Below are experts of layer 4 (counted from 0) of a mixture-of-experts language model. Rows are named router (the router's row for the expert), up (a neuron's input weights, with its number) and show model dimensions 0-95. Each number is 200 + 30 x the weight over its row's rms, rounded and kept within 0 to 999.
After each expert's rows: a language model's description of what the expert responds to. This comes from a sample of Wikipedia text that the model never trained on.

# expert 20
router,197,214,239,169,183,188,172,200,178,154,177,146,204,167,210,127,188,225,192,198,181,218,159,238,213,224,178,167,170,189,204,187,190,187,173,201,163,224,181,233,162,232,220,231,243,122,180,174,234,203,251,214,155,144,221,241,176,163,201,188,197,152,264,208,206,229,170,183,257,190,248,208,225,232,197,222,194,197,180,225,252,232,212,231,208,193,224,112,189,168,181,167,162,187,179,210
up0,224,204,217,184,251,191,184,174,184,230,187,153,223,142,214,155,223,246,214,171,185,227,182,223,210,216,188,160,200,247,215,188,229,200,269,228,176,176,222,196,205,183,161,199,222,187,196,197,229,242,217,220,195,172,216,198,225,223,252,182,223,130,202,189,180,198,227,199,192,159,225,254,229,222,203,262,176,230,191,190,187,223,176,249,202,196,205,156,258,148,158,189,171,175,182,183
up1,184,183,163,204,228,202,195,279,133,162,203,218,180,188,174,167,220,256,199,219,157,181,225,197,197,217,191,243,223,246,200,257,170,144,202,292,203,232,184,204,212,126,195,209,213,215,203,186,188,195,155,145,273,202,223,172,197,162,183,222,193,209,199,126,227,213,201,196,232,191,199,194,245,228,182,180,228,200,145,160,212,197,269,223,161,191,224,158,213,147,216,229,207,200,158,195
up2,216,187,209,196,190,237,189,240,162,192,151,204,215,182,217,173,223,214,200,255,168,213,133,201,249,209,290,177,174,221,214,202,135,248,218,166,131,194,212,227,174,234,240,189,165,211,194,185,195,209,184,163,176,152,225,242,206,164,181,250,242,205,185,190,179,217,197,204,215,183,196,212,193,206,186,257,189,149,182,218,230,173,192,154,208,199,202,153,143,167,226,220,167,145,207,172
up3,204,200,192,173,180,216,194,232,211,195,121,176,205,190,184,219,220,183,189,209,251,209,209,168,224,218,188,216,161,195,177,212,191,212,244,224,211,201,205,217,184,179,209,206,241,223,223,217,196,189,250,181,157,183,243,246,242,210,169,252,195,154,198,209,214,210,202,172,201,187,198,161,197,228,211,219,169,181,142,189,234,157,170,252,209,194,250,178,161,203,223,208,125,237,198,176
up4,192,187,162,215,200,257,194,201,238,153,211,186,182,255,214,210,228,191,192,255,223,205,217,207,228,248,164,199,141,182,199,156,227,255,188,190,262,198,195,108,181,259,273,219,249,171,199,178,227,197,223,235,180,179,228,246,182,198,194,189,176,221,234,201,206,207,196,196,230,190,182,212,152,178,170,237,205,172,172,231,203,210,215,180,186,168,200,195,192,231,185,165,175,209,171,213
It responds to: Proper-name second pieces. The second piece of a proper name right after an initial capital letter, such as K-az-begi, H-ered-itary, S-eat-tle, and Myrtle A-venue.

# expert 28
router,217,153,211,178,201,213,187,233,174,164,146,200,211,182,204,115,195,200,215,208,163,251,183,220,194,242,220,221,143,158,185,183,181,158,182,163,200,206,196,187,105,260,206,198,160,156,182,198,177,178,188,137,144,218,252,192,173,195,215,191,180,185,224,195,209,275,202,131,276,187,202,173,195,183,207,159,164,162,228,162,256,182,220,245,160,197,193,177,195,205,198,201,215,192,228,143
up0,218,203,185,179,192,207,165,202,187,149,168,194,214,224,129,130,220,182,195,250,218,211,207,209,198,183,204,179,167,183,250,231,230,164,178,194,226,224,204,187,123,185,193,226,239,186,170,193,179,223,203,182,191,166,245,224,195,228,180,169,197,187,224,202,239,239,189,156,232,184,192,226,165,178,165,260,175,220,149,207,213,249,234,206,198,224,234,139,147,182,191,114,206,193,174,165
up1,222,156,208,208,202,186,167,271,179,209,170,165,225,185,216,229,207,194,219,212,196,194,185,226,145,201,249,192,173,229,228,171,184,200,159,179,186,209,175,193,199,214,209,241,188,167,187,242,194,183,157,239,223,210,269,193,136,202,157,176,225,272,221,209,194,232,167,195,243,200,184,165,206,154,251,192,227,122,216,185,209,266,202,200,168,242,241,207,168,224,215,181,202,184,195,185
up2,174,161,191,129,147,214,160,173,189,163,184,184,186,241,217,179,214,204,195,269,218,246,208,240,153,212,160,200,200,193,234,206,212,195,214,222,176,208,208,167,183,220,219,175,234,143,188,266,191,228,190,239,190,136,175,171,158,215,176,223,161,189,213,192,207,248,174,185,249,176,199,185,188,208,181,233,180,171,188,194,204,208,208,177,171,229,270,161,169,147,158,212,215,193,227,218
up3,195,169,191,166,172,189,123,227,194,195,165,156,224,211,202,169,198,235,174,186,204,238,174,246,176,227,211,187,179,174,222,206,216,172,231,199,152,160,194,197,169,225,186,212,221,134,190,228,180,223,215,185,156,197,232,198,147,218,197,201,181,175,222,221,270,282,157,142,309,178,187,216,207,216,198,240,181,187,202,197,271,187,213,222,190,239,210,161,168,180,208,186,200,162,168,206
up4,236,206,200,181,164,226,152,201,203,130,156,162,217,186,163,172,201,217,237,241,220,222,208,219,216,183,264,146,199,154,209,162,238,194,233,168,187,221,221,195,160,247,219,230,189,149,174,211,245,203,228,174,160,213,237,176,179,190,220,214,172,164,180,200,221,244,161,184,247,198,157,257,178,166,175,180,190,180,169,203,228,201,243,190,160,229,176,148,190,153,248,170,211,134,191,218
It responds to: End, Hall and years. The word End in titles and West End, words like Hall, half, Award, May, plus year digits and line breaks in tables.

# expert 34
router,204,186,177,177,169,144,165,190,145,164,166,159,192,200,188,160,234,189,181,197,186,246,174,196,182,208,232,145,188,165,221,172,199,183,179,208,204,217,237,186,147,239,165,195,182,187,214,212,211,193,221,157,181,161,178,262,216,240,148,218,175,189,222,202,237,268,189,149,250,198,177,178,171,231,216,284,161,180,190,217,237,189,187,235,144,191,195,193,150,241,204,199,180,192,211,218
up0,198,176,209,209,165,239,198,226,146,206,178,234,203,201,193,183,247,165,217,140,226,213,178,206,108,207,185,147,206,201,235,205,216,154,172,160,203,200,170,143,167,188,219,190,236,185,236,190,205,148,208,227,260,229,175,224,200,222,171,216,192,189,260,196,208,199,213,164,220,221,211,221,186,193,227,252,162,198,217,182,245,188,192,219,140,261,172,202,209,210,160,173,227,224,219,219
up1,229,159,201,200,205,159,196,218,212,166,175,225,186,219,176,229,236,197,175,198,210,220,200,186,157,211,160,158,166,203,231,197,306,255,212,238,196,260,206,202,201,179,206,216,201,167,241,159,202,156,188,176,198,190,199,254,195,190,153,203,142,181,237,213,269,232,221,205,220,217,240,218,219,196,219,215,195,194,177,237,222,226,174,176,186,259,212,211,186,155,194,242,190,226,228,194
up2,164,223,256,154,135,201,181,158,225,150,200,165,160,217,209,206,179,183,182,173,160,211,191,232,241,219,235,227,203,227,167,152,213,106,198,211,159,205,208,194,175,222,164,194,200,197,198,236,182,229,226,234,150,198,183,201,172,166,188,241,183,209,216,251,172,218,244,197,195,201,224,205,141,208,187,235,142,192,170,208,204,187,222,215,153,178,185,178,228,251,232,222,206,148,162,212
up3,158,199,169,178,170,143,178,195,249,189,172,171,205,219,201,202,211,247,210,171,237,229,117,197,181,197,272,215,186,166,237,216,178,147,244,193,186,193,219,256,188,229,229,175,207,185,198,200,219,242,232,198,198,198,200,236,190,207,188,153,219,175,176,162,260,220,200,235,221,183,201,228,170,225,225,201,208,226,211,202,237,222,239,204,205,193,217,190,187,221,183,244,198,238,214,227
up4,206,231,158,192,254,187,190,204,153,167,210,184,186,196,209,168,225,234,201,264,195,156,176,173,211,187,244,291,217,199,193,206,159,188,185,220,187,224,227,161,187,189,206,164,158,183,226,197,172,212,143,174,198,190,216,211,157,239,182,160,140,221,230,189,239,213,172,200,198,218,216,215,184,230,184,215,212,232,189,212,209,175,237,172,183,181,197,190,193,167,183,146,236,169,203,220
It responds to: Mid-word letter pieces. Single letters and short pieces in the middle of words, e.g. downhill, short-lived, highlights, plus digits in coordinate and measurement tables.

# expert 15
router,239,211,240,139,195,243,162,231,213,149,182,179,190,199,221,189,204,173,233,218,214,253,181,211,206,192,205,167,197,197,228,165,199,210,241,186,161,184,176,238,171,187,148,192,226,171,167,214,201,202,234,196,188,183,210,238,170,200,232,180,159,161,206,189,205,232,202,165,241,133,219,151,201,186,185,172,159,197,225,156,224,214,201,197,189,184,202,151,164,158,180,208,184,206,137,190
up0,276,147,194,181,178,188,211,195,223,173,231,144,218,174,191,183,181,214,231,240,225,181,236,213,176,191,215,181,211,166,182,202,233,162,198,211,223,256,222,210,208,169,204,184,214,206,180,154,208,207,230,228,194,165,222,213,156,220,242,157,175,170,198,197,211,197,196,180,206,190,223,176,161,249,188,230,231,184,126,192,198,187,161,228,197,223,235,220,131,155,176,164,199,178,181,150
up1,173,198,212,177,182,193,170,235,166,166,206,208,193,187,230,216,155,189,167,230,216,232,218,247,189,198,176,231,181,165,203,211,210,221,183,265,99,134,209,210,197,212,218,167,178,166,198,169,205,224,207,178,235,223,169,213,203,188,222,221,170,150,195,216,237,218,218,192,225,164,260,203,191,230,160,162,164,247,233,170,231,187,205,215,212,246,164,203,166,191,148,199,177,198,174,206
up2,146,216,280,208,206,219,185,231,199,162,164,157,223,164,237,184,152,172,171,214,173,219,192,256,196,227,202,190,209,200,154,165,161,186,246,189,188,190,217,242,196,208,181,264,161,202,210,247,159,255,251,242,181,205,160,145,205,202,195,212,155,186,199,207,253,211,200,183,224,187,146,207,214,183,136,243,260,244,189,148,196,226,218,194,185,220,247,236,182,190,200,220,200,229,166,164
up3,191,218,177,204,208,223,195,205,203,175,188,211,224,202,159,211,184,208,226,213,276,237,176,200,207,227,260,185,229,147,212,170,206,215,196,192,200,153,213,188,206,184,146,205,215,196,204,255,213,194,254,179,206,229,201,219,175,200,220,106,162,225,200,172,215,184,147,154,207,181,181,189,153,127,188,220,154,210,249,195,198,197,230,182,176,199,210,162,145,202,199,202,186,158,151,217
up4,226,172,270,205,205,228,211,179,194,211,187,175,234,247,214,219,185,220,220,198,163,172,172,225,185,166,220,154,243,228,204,231,273,223,250,162,172,207,180,182,192,150,173,201,168,212,231,176,264,200,197,216,168,184,221,247,160,241,151,200,220,157,254,171,163,180,171,188,218,205,262,187,231,218,144,223,178,227,215,185,199,257,221,209,249,210,215,218,234,193,171,201,186,154,152,240
It responds to: Vowel-consonant word pieces. Word-internal pieces following an initial consonant, such as ort in short, ank in thank or Lanka, ock in locked, plus the word to.

# expert 42
router,204,195,212,175,204,145,177,199,202,177,133,156,186,185,197,143,157,205,194,218,189,233,189,254,202,227,217,205,169,176,190,223,163,127,241,213,214,191,165,233,173,261,221,199,189,216,159,191,184,164,212,142,181,257,174,196,202,152,234,169,218,173,253,208,219,239,146,154,246,171,177,170,212,198,168,232,207,182,212,186,220,192,182,163,224,259,192,166,193,202,238,249,245,195,222,204
up0,192,178,229,194,201,254,184,249,199,180,197,215,223,161,178,184,189,225,181,176,222,218,197,184,179,203,214,178,219,198,167,217,216,196,181,203,182,172,199,210,180,184,224,196,190,205,165,240,224,209,181,205,181,215,181,231,226,213,206,180,198,149,270,274,164,211,180,176,191,165,160,250,224,224,237,194,193,217,152,194,206,193,171,231,247,220,187,195,212,208,195,192,201,191,180,217
up1,203,171,235,192,167,199,203,223,247,153,170,184,184,175,184,218,165,186,191,233,148,208,141,246,201,199,179,187,247,155,229,269,195,196,253,215,193,215,154,222,199,205,216,253,245,225,199,173,230,223,165,212,173,156,180,206,219,172,221,187,205,165,274,209,191,212,194,187,211,156,266,210,236,180,172,208,197,162,191,186,214,212,181,173,226,199,168,198,198,118,214,183,280,211,239,165
up2,180,156,247,205,162,196,200,151,230,216,215,186,237,192,158,148,177,172,264,207,199,208,221,230,179,185,251,209,253,151,157,230,179,167,237,230,229,191,220,189,198,276,177,291,224,232,203,217,183,175,198,207,180,194,203,188,223,256,240,192,229,196,181,221,232,205,165,198,200,159,201,184,161,187,184,242,164,217,166,195,215,191,214,225,192,197,224,196,191,215,245,217,211,170,227,199
up3,227,229,176,198,223,222,199,241,255,214,195,204,202,200,206,233,233,244,178,238,257,230,193,202,191,199,178,189,177,194,217,208,193,219,155,228,211,193,199,185,203,198,156,258,231,176,243,115,148,161,175,185,224,203,216,158,190,197,217,174,211,219,198,226,187,205,221,176,198,238,183,179,216,168,213,188,207,190,194,228,202,197,186,209,197,222,188,190,165,169,261,222,195,157,217,191
up4,249,147,227,181,169,191,209,119,210,182,159,184,216,205,189,178,188,173,172,160,200,236,185,226,170,171,191,187,210,196,208,184,185,175,275,190,185,228,192,163,187,316,241,215,218,196,163,180,222,168,241,190,170,213,182,253,190,216,216,192,225,195,183,197,235,201,180,153,203,223,207,146,197,237,198,209,209,217,188,167,201,182,185,192,177,187,188,218,210,220,185,173,209,140,228,192
It responds to: or/it suffixes, job nouns. Pieces like or, it, ac, id inside words, plus role nouns like author, director, and football positions MF, DF, e.g. cred-it, Hon-or.

# expert 57
router,218,187,181,182,179,190,171,210,165,143,164,194,202,188,234,134,175,222,146,171,174,243,185,236,214,246,260,218,182,195,202,188,185,174,189,193,147,213,245,233,103,272,191,246,202,161,227,196,172,195,236,187,123,235,202,197,179,230,161,236,193,228,228,240,237,281,193,140,215,209,165,225,232,181,185,209,178,194,177,166,263,200,220,189,157,201,235,197,175,233,191,199,181,202,186,211
up1,197,203,200,167,171,240,206,163,261,216,245,213,204,183,185,191,246,229,191,239,238,211,225,178,170,180,159,192,252,177,243,151,210,155,229,152,175,180,180,160,185,206,208,193,204,201,214,146,235,189,209,165,217,167,192,241,253,205,139,165,223,205,191,199,238,217,152,221,226,172,175,241,189,221,209,186,177,202,233,197,220,241,180,219,251,203,146,187,215,196,167,148,207,215,256,215
up2,242,228,166,180,160,178,203,245,256,181,194,174,234,152,206,202,167,206,190,221,266,205,164,202,187,232,214,215,202,183,207,171,221,240,199,180,154,201,195,221,160,258,141,209,183,128,200,228,196,178,233,210,205,227,255,219,207,257,167,255,167,218,216,196,257,216,126,236,216,172,174,210,211,193,197,236,178,179,170,153,241,160,234,212,171,196,186,192,147,211,208,187,191,245,213,168
up3,262,198,289,199,169,252,184,153,158,143,184,212,199,205,215,171,185,147,196,228,170,167,185,205,211,147,204,146,229,229,172,230,249,220,162,203,151,244,208,235,183,167,207,189,181,200,182,207,244,216,237,201,219,148,200,254,206,181,175,196,199,95,193,221,199,200,196,201,190,181,196,192,183,238,215,198,230,212,211,166,225,132,186,206,178,180,211,207,180,196,218,182,197,185,196,189
up4,213,146,213,182,190,237,167,236,237,129,238,143,216,264,205,228,173,179,223,258,230,174,202,227,160,199,188,188,194,176,238,169,239,210,209,225,256,208,189,232,173,159,198,173,245,196,200,199,179,196,239,182,205,183,173,195,229,209,197,190,158,139,204,223,187,199,172,195,205,182,205,178,184,223,222,162,164,206,196,152,205,158,194,220,178,213,171,170,202,225,215,219,219,191,175,186
up5,181,181,170,187,208,219,194,238,182,161,172,188,271,186,175,256,245,220,244,235,198,207,206,176,162,101,207,150,221,188,218,217,205,242,213,185,211,150,184,229,221,202,181,188,190,207,139,206,223,211,156,248,238,246,219,205,245,225,221,255,176,224,182,184,183,176,239,204,216,189,175,207,184,161,223,225,186,193,193,238,182,238,206,205,186,230,231,197,192,202,196,180,220,209,182,217
It responds to: Digits in codes and years. Single digits within years, ISBNs, gene IDs, archive timestamps and census figures, e.g. the last digit of 2004 or 1960.

# expert 22
router,200,143,190,186,213,176,166,214,184,191,179,153,223,164,181,203,223,225,187,206,213,216,221,214,179,196,195,172,193,183,241,153,207,172,189,188,192,164,245,215,164,205,162,201,265,198,201,213,220,207,223,201,218,177,245,226,164,205,186,162,198,189,221,204,212,287,180,173,263,158,191,220,174,217,185,255,134,155,166,214,212,217,184,241,157,180,206,140,152,178,238,141,173,151,203,232
up0,231,194,232,177,230,214,203,184,161,155,164,144,188,190,200,201,187,198,196,193,157,195,199,229,227,166,203,176,147,228,177,182,198,135,226,191,208,164,160,190,202,184,185,185,210,237,90,241,233,212,213,203,204,186,219,220,181,228,233,178,176,204,153,207,197,227,203,210,226,185,172,97,162,228,170,207,195,229,268,219,219,185,192,213,207,180,223,191,213,163,182,231,134,128,188,185
up1,221,162,169,146,201,214,199,248,195,187,207,154,158,237,237,222,150,151,154,308,205,175,218,223,198,228,170,203,200,203,220,228,204,172,179,207,150,177,135,197,165,213,241,179,260,215,232,169,190,226,233,224,216,159,165,215,153,202,155,179,234,225,205,178,191,181,207,207,221,204,167,257,149,238,213,238,204,212,162,266,218,184,223,238,170,216,195,146,194,205,282,208,207,186,183,221
up2,237,182,237,175,212,260,185,199,171,190,226,178,212,165,217,124,170,225,196,208,184,221,222,184,167,232,190,122,210,243,170,174,245,168,251,160,170,181,198,166,173,172,181,187,251,180,167,199,242,179,206,215,200,125,171,251,198,213,230,206,195,169,219,196,201,205,183,203,231,221,238,263,168,250,171,225,177,187,198,221,213,213,174,200,151,192,192,214,119,177,163,170,179,174,213,247
up3,192,199,163,185,177,215,187,179,164,205,187,170,211,211,183,203,170,188,111,255,184,237,209,200,125,206,197,236,210,205,201,164,188,184,207,247,191,171,230,187,214,234,203,203,174,182,212,160,185,179,174,207,189,180,252,230,214,226,176,216,220,220,189,171,212,225,165,230,227,190,159,207,179,233,200,196,231,192,125,152,201,207,197,251,200,180,266,196,201,175,228,183,134,184,216,181
up4,194,245,176,197,229,143,178,185,212,187,180,178,170,211,167,223,258,239,156,173,223,241,231,198,174,191,185,213,218,199,218,218,161,169,186,253,191,147,188,278,203,215,219,189,255,211,221,181,244,221,210,209,195,222,215,221,215,227,186,174,187,213,248,185,222,215,220,155,200,193,172,186,154,166,194,230,160,150,237,230,221,220,189,194,190,199,200,189,201,221,152,185,243,140,156,218
It responds to: Consonant word onsets. Word-initial consonant pieces like cl, j, l, st, gr after a space or prefix, plus spaces before numbers in population or election tables.

# expert 10
router,215,174,233,181,167,212,160,174,184,153,168,217,221,232,132,116,218,237,202,201,193,215,169,211,168,215,189,166,147,186,217,190,172,97,196,213,207,140,178,227,133,224,143,197,227,168,191,195,192,194,227,187,156,199,228,238,144,176,217,182,202,135,224,253,199,269,136,185,222,203,213,193,227,192,226,226,164,215,230,159,293,196,213,213,162,203,227,169,183,225,227,205,192,223,162,210
up0,229,220,204,163,202,232,181,198,210,194,227,189,240,211,225,221,135,156,227,193,261,209,145,221,190,263,137,203,168,182,252,204,288,164,191,199,196,196,171,178,211,231,149,190,244,188,153,246,164,172,189,203,218,202,196,194,235,170,239,190,215,199,213,183,211,205,177,168,200,176,222,212,194,188,202,175,163,150,164,229,219,196,200,212,195,201,161,152,222,184,194,183,250,155,208,231
up1,216,197,162,194,171,194,182,182,222,236,226,156,221,216,183,189,223,134,245,170,263,211,166,224,187,219,225,132,201,196,254,176,231,141,164,190,251,172,166,186,195,256,172,182,230,194,190,245,215,202,215,203,152,222,205,223,167,207,178,178,185,177,244,221,224,226,167,181,192,168,201,203,184,210,224,242,153,222,190,206,232,207,258,224,205,194,207,143,220,225,167,181,217,246,164,200
up2,240,211,183,162,209,243,206,170,139,231,185,181,224,241,185,165,111,141,183,232,182,201,231,242,194,149,204,158,219,214,283,202,193,174,166,196,238,177,168,233,218,205,216,202,220,202,242,249,181,259,176,158,195,223,189,260,162,169,208,186,148,153,189,148,230,209,207,194,205,180,210,205,163,214,192,206,123,239,201,201,213,212,218,223,209,196,186,171,188,220,198,190,180,239,183,207
up3,172,194,213,160,182,170,173,218,174,208,227,198,161,197,227,187,145,221,177,226,154,240,147,233,242,183,189,255,238,197,210,198,150,160,193,223,140,189,198,190,152,254,159,227,190,178,280,203,173,224,209,180,190,257,183,187,188,255,179,239,209,173,223,196,227,208,230,186,190,212,170,175,214,181,198,170,202,184,212,145,202,230,195,173,141,194,181,214,212,251,191,230,153,238,181,191
up4,190,188,221,158,164,195,230,189,200,170,192,196,191,221,157,118,277,215,233,248,221,219,167,176,203,197,256,169,231,160,220,219,213,178,232,178,222,196,144,198,163,179,156,226,211,213,244,189,183,178,208,178,158,221,208,177,234,238,193,213,237,166,190,214,154,237,179,169,214,155,162,175,206,193,184,205,211,214,253,177,263,157,217,196,160,193,222,163,167,207,208,244,202,275,199,198
It responds to: Biographical dates, measurements. Birth and death lines and body measurements in infoboxes and tables, e.g. born, age after a birth date, ft, kg, digits.

# expert 1
router,192,146,207,186,217,189,203,180,199,157,133,183,209,195,237,173,236,221,235,180,198,241,173,202,200,193,239,184,187,186,202,181,153,194,223,140,174,152,155,222,132,208,241,192,241,183,144,220,202,167,198,199,180,195,178,169,203,150,180,246,206,217,161,222,253,273,204,125,214,156,224,186,210,228,182,238,150,190,206,166,243,229,246,187,202,224,218,198,181,211,194,189,216,217,206,211
up0,216,178,266,193,210,243,208,245,149,223,203,220,194,192,180,176,218,213,251,204,202,211,162,202,178,202,161,168,186,220,225,177,168,200,174,211,181,123,162,183,200,166,218,179,212,200,169,224,302,229,192,171,231,152,161,214,165,190,218,179,174,181,232,172,196,221,216,183,210,188,235,206,157,212,182,171,202,140,247,182,211,231,167,210,187,221,195,170,239,162,138,184,224,185,209,202
up1,233,208,208,216,171,218,179,175,198,169,168,196,174,220,222,167,202,212,191,220,194,260,242,239,185,188,204,195,185,178,200,220,188,190,158,145,193,211,191,249,193,230,113,191,154,163,223,193,214,191,180,187,212,214,209,252,225,255,190,266,213,236,176,158,211,208,196,192,215,169,236,154,221,217,197,197,230,219,176,224,197,240,143,225,216,241,221,221,162,173,181,210,231,182,171,214
up2,158,133,192,202,203,209,210,225,212,165,165,204,237,180,168,216,238,219,197,212,205,194,207,205,193,151,228,163,155,144,211,239,176,208,229,167,223,235,197,217,219,185,218,248,226,182,182,204,240,189,230,220,230,140,200,165,249,169,227,254,175,211,212,170,265,242,174,192,204,186,225,225,219,181,214,141,195,152,176,148,254,222,221,190,211,194,201,215,167,180,201,197,166,205,215,225
up3,152,173,163,214,236,249,214,196,146,132,207,210,218,210,218,185,200,213,180,262,217,233,180,228,204,194,216,218,185,230,206,200,188,215,194,146,239,187,214,229,200,259,170,213,197,184,226,194,157,159,195,198,185,204,208,148,177,158,186,196,232,244,179,139,214,247,230,168,205,108,182,212,222,178,231,210,211,180,185,239,206,226,201,182,183,279,229,220,145,151,175,198,210,221,213,190
up4,178,205,220,189,181,188,187,123,178,232,187,185,196,169,222,159,262,260,134,173,229,247,208,191,209,212,220,215,161,180,260,163,174,193,183,182,147,212,170,198,130,243,200,214,245,186,187,207,223,204,211,142,175,242,171,208,176,194,174,210,247,200,249,186,266,269,173,224,189,172,181,215,238,239,159,215,192,196,173,171,228,221,221,184,178,185,171,195,219,217,214,185,161,233,215,229
It responds to: Digits in numeric data. Single digits inside decimals and numbers in coordinates, sports statistics tables and race times, e.g. 40.7, 19.6, 3:38.66.

# expert 17
router,215,209,187,160,216,179,164,165,170,166,190,199,229,150,189,178,180,259,220,221,149,230,169,225,183,190,222,188,215,201,222,240,209,172,189,152,206,199,206,190,179,189,153,187,172,184,166,156,175,218,193,155,165,227,204,239,192,258,166,186,168,180,217,218,239,296,145,184,230,180,211,203,141,215,198,158,139,178,212,219,231,187,220,187,181,247,232,179,175,160,214,176,135,167,225,198
up0,188,163,180,188,144,187,173,239,179,167,144,190,222,212,186,235,199,199,173,229,192,227,222,177,153,199,208,168,168,150,267,199,253,176,237,149,192,232,203,187,181,198,205,177,259,192,202,188,178,226,239,216,192,169,203,269,213,222,117,205,172,188,235,187,195,189,171,201,217,165,175,259,174,217,170,238,212,230,168,214,211,188,210,182,229,196,174,235,164,132,180,194,229,212,155,174
up1,183,146,131,204,207,192,215,263,188,177,219,202,241,240,231,258,214,245,217,201,235,205,189,165,178,221,166,219,187,207,211,150,144,241,202,171,180,167,224,155,192,222,145,159,168,168,147,198,283,264,209,188,209,173,196,169,159,234,188,241,169,248,210,165,189,207,204,195,208,178,145,190,186,180,163,219,178,197,217,192,214,154,219,168,152,195,204,181,233,159,178,165,216,192,154,209
up2,147,209,167,156,229,198,183,255,179,192,203,195,182,188,202,200,197,190,201,226,217,213,168,206,199,206,222,238,190,189,236,204,209,207,168,250,211,154,192,207,200,202,172,220,241,155,137,164,190,162,196,190,221,174,204,152,225,183,226,216,129,256,170,191,211,187,232,195,223,177,209,207,202,188,161,195,220,183,217,216,207,211,205,196,206,243,170,171,174,200,194,204,225,249,191,243
up3,204,202,221,191,183,161,198,173,228,204,181,178,167,173,189,143,129,227,205,187,246,169,210,251,212,228,208,223,192,172,250,227,196,261,229,247,202,205,139,163,209,197,193,264,256,213,213,194,182,157,226,212,198,236,230,177,223,180,186,212,251,236,193,239,240,232,200,210,245,190,191,227,188,152,197,216,212,175,153,223,222,215,229,189,190,256,181,189,181,174,234,240,223,252,240,216
up4,238,228,168,169,197,243,192,225,248,191,239,191,197,183,156,165,177,218,160,242,204,216,203,189,172,192,181,206,209,191,194,183,239,218,187,231,205,144,272,213,212,169,142,192,173,173,198,176,159,157,158,131,156,196,166,206,159,257,168,210,175,173,196,179,198,248,183,191,219,208,188,268,213,216,215,199,232,196,214,217,198,194,197,233,235,179,252,132,201,160,214,155,165,213,190,200
It responds to: Single consonant pieces. Single consonant letters split off inside rare words and names, often after A or a prefix: A-b-sar, lands-c-ape, over-l-ooking.

# expert 37
router,231,202,192,204,186,203,197,199,193,197,206,165,183,216,180,164,190,212,213,221,259,233,178,219,175,199,227,161,186,174,210,147,177,218,228,217,158,213,160,206,170,241,219,188,180,142,216,182,188,227,282,212,151,168,152,241,200,209,180,157,204,211,209,209,228,240,183,182,245,163,179,262,188,203,147,235,225,191,195,147,232,206,185,169,162,231,191,180,165,180,199,203,211,196,156,191
up0,184,187,203,166,147,226,187,220,171,206,191,174,219,208,220,189,224,288,188,212,239,210,178,213,215,164,229,231,185,187,166,211,163,176,199,212,137,220,181,233,200,185,167,193,183,178,220,264,199,251,195,230,207,172,203,214,215,261,230,181,263,187,213,227,199,202,201,190,213,230,194,221,227,159,140,246,201,248,183,251,233,219,224,169,212,235,236,188,193,202,185,183,198,193,143,206
up1,192,198,203,187,216,192,163,219,164,190,190,185,161,191,217,190,186,254,166,231,154,199,198,183,206,185,212,214,184,195,262,221,194,184,163,203,154,182,182,226,171,184,226,224,238,184,209,176,194,198,246,165,165,212,171,234,157,241,161,134,203,227,246,247,208,229,209,181,214,206,150,248,229,193,170,214,181,219,216,196,201,154,248,217,211,214,201,213,158,211,226,238,149,142,142,192
up2,211,199,277,214,163,282,183,252,209,174,178,166,216,174,246,202,184,242,190,211,203,183,174,196,193,191,185,188,247,168,163,162,198,215,142,226,161,222,174,229,210,222,220,175,167,163,175,237,240,270,247,211,186,162,171,170,167,219,193,129,185,195,219,200,206,220,226,188,232,186,208,195,155,169,188,205,227,177,277,183,211,173,195,226,230,167,204,191,134,151,198,211,176,203,182,216
up3,226,208,149,178,183,161,210,175,224,241,231,158,204,204,228,153,199,187,202,177,208,196,143,196,167,242,258,186,183,243,211,209,184,228,217,201,202,238,189,194,201,260,207,265,206,194,198,197,173,246,204,221,178,136,166,179,199,208,168,154,152,174,165,231,191,226,156,212,211,176,186,218,132,240,194,227,221,221,143,214,211,210,196,221,147,207,187,153,234,187,182,212,159,137,200,187
up4,186,155,148,219,265,217,157,198,202,206,203,200,171,231,158,177,196,223,175,182,262,206,195,218,223,214,229,156,148,158,160,191,117,194,250,215,241,205,220,172,217,237,215,179,225,180,169,217,225,173,170,189,186,173,173,198,207,221,144,198,227,214,200,219,225,235,204,189,221,204,198,154,205,207,138,244,206,224,137,230,220,187,206,193,176,228,201,185,143,217,155,224,214,173,202,223
It responds to: Vowel-led word middles. Mid-word pieces beginning with a vowel after an initial consonant, e.g. foreign, wildfire, spent, Tundra, university, southwest.

# expert 4
router,208,156,243,173,195,222,133,208,165,150,155,189,205,160,193,134,215,218,201,203,187,229,178,231,201,214,215,228,182,145,212,203,186,145,203,164,197,209,216,186,91,249,184,200,166,149,198,225,193,216,221,144,139,204,233,178,175,158,180,183,185,173,204,214,213,277,177,167,268,181,210,187,207,191,207,154,176,134,227,178,253,196,208,219,154,202,190,185,187,212,181,190,198,194,231,245
up0,208,202,201,202,177,202,164,215,176,124,141,185,239,178,131,197,226,205,204,189,169,241,201,205,170,252,200,153,172,129,201,247,267,209,233,168,180,189,229,174,166,216,234,183,218,163,180,200,224,210,194,179,205,146,260,204,181,234,182,180,151,192,228,183,267,230,159,190,230,122,204,132,194,189,197,212,222,238,250,189,236,168,171,202,224,200,197,193,138,150,204,181,207,218,206,212
up1,205,244,197,205,210,243,174,177,147,204,205,155,207,197,186,235,229,202,215,183,207,207,123,215,161,257,188,213,153,103,223,169,220,178,246,222,230,191,232,206,136,170,157,187,221,189,205,200,218,154,263,173,181,214,201,214,191,231,148,229,208,205,182,252,236,207,166,180,209,169,229,176,217,251,280,219,191,153,196,182,207,171,186,147,180,181,194,128,142,203,190,173,183,172,159,211
up2,184,204,214,186,233,186,146,142,238,207,188,171,238,202,197,175,190,236,192,189,201,225,118,225,138,215,194,219,165,216,230,137,204,177,207,172,163,207,239,234,192,189,164,194,212,168,170,208,239,211,209,195,196,233,201,255,125,196,174,161,208,203,196,186,237,246,203,166,236,158,208,227,221,206,219,186,213,189,181,183,215,208,219,210,221,315,204,202,188,178,176,192,222,174,193,181
up3,195,187,217,157,271,225,158,216,209,193,201,157,211,168,203,182,197,219,256,217,166,216,128,214,168,208,178,184,136,175,231,199,202,173,290,192,178,202,192,162,201,189,230,202,184,190,231,251,191,223,184,209,172,165,238,181,208,183,198,174,180,175,252,199,211,220,190,205,222,217,225,202,155,203,193,206,215,173,197,221,207,233,239,177,213,197,180,191,184,116,180,202,207,190,191,224
up4,242,171,135,161,210,233,174,208,208,207,151,153,255,225,171,187,194,220,222,175,204,220,176,247,140,215,186,192,192,171,229,170,224,158,217,174,186,183,191,204,184,218,200,220,221,99,213,208,239,192,207,223,193,163,235,234,189,168,219,218,196,226,282,188,214,231,196,209,244,194,226,184,188,210,249,200,194,164,182,179,264,230,233,197,153,224,201,190,183,204,165,152,235,209,198,191
It responds to: Digits, spaces, word starts. Digits and spaces in tables, scores and coordinates, plus name or word starts after headings, e.g. Posner, Rebellion, ridges.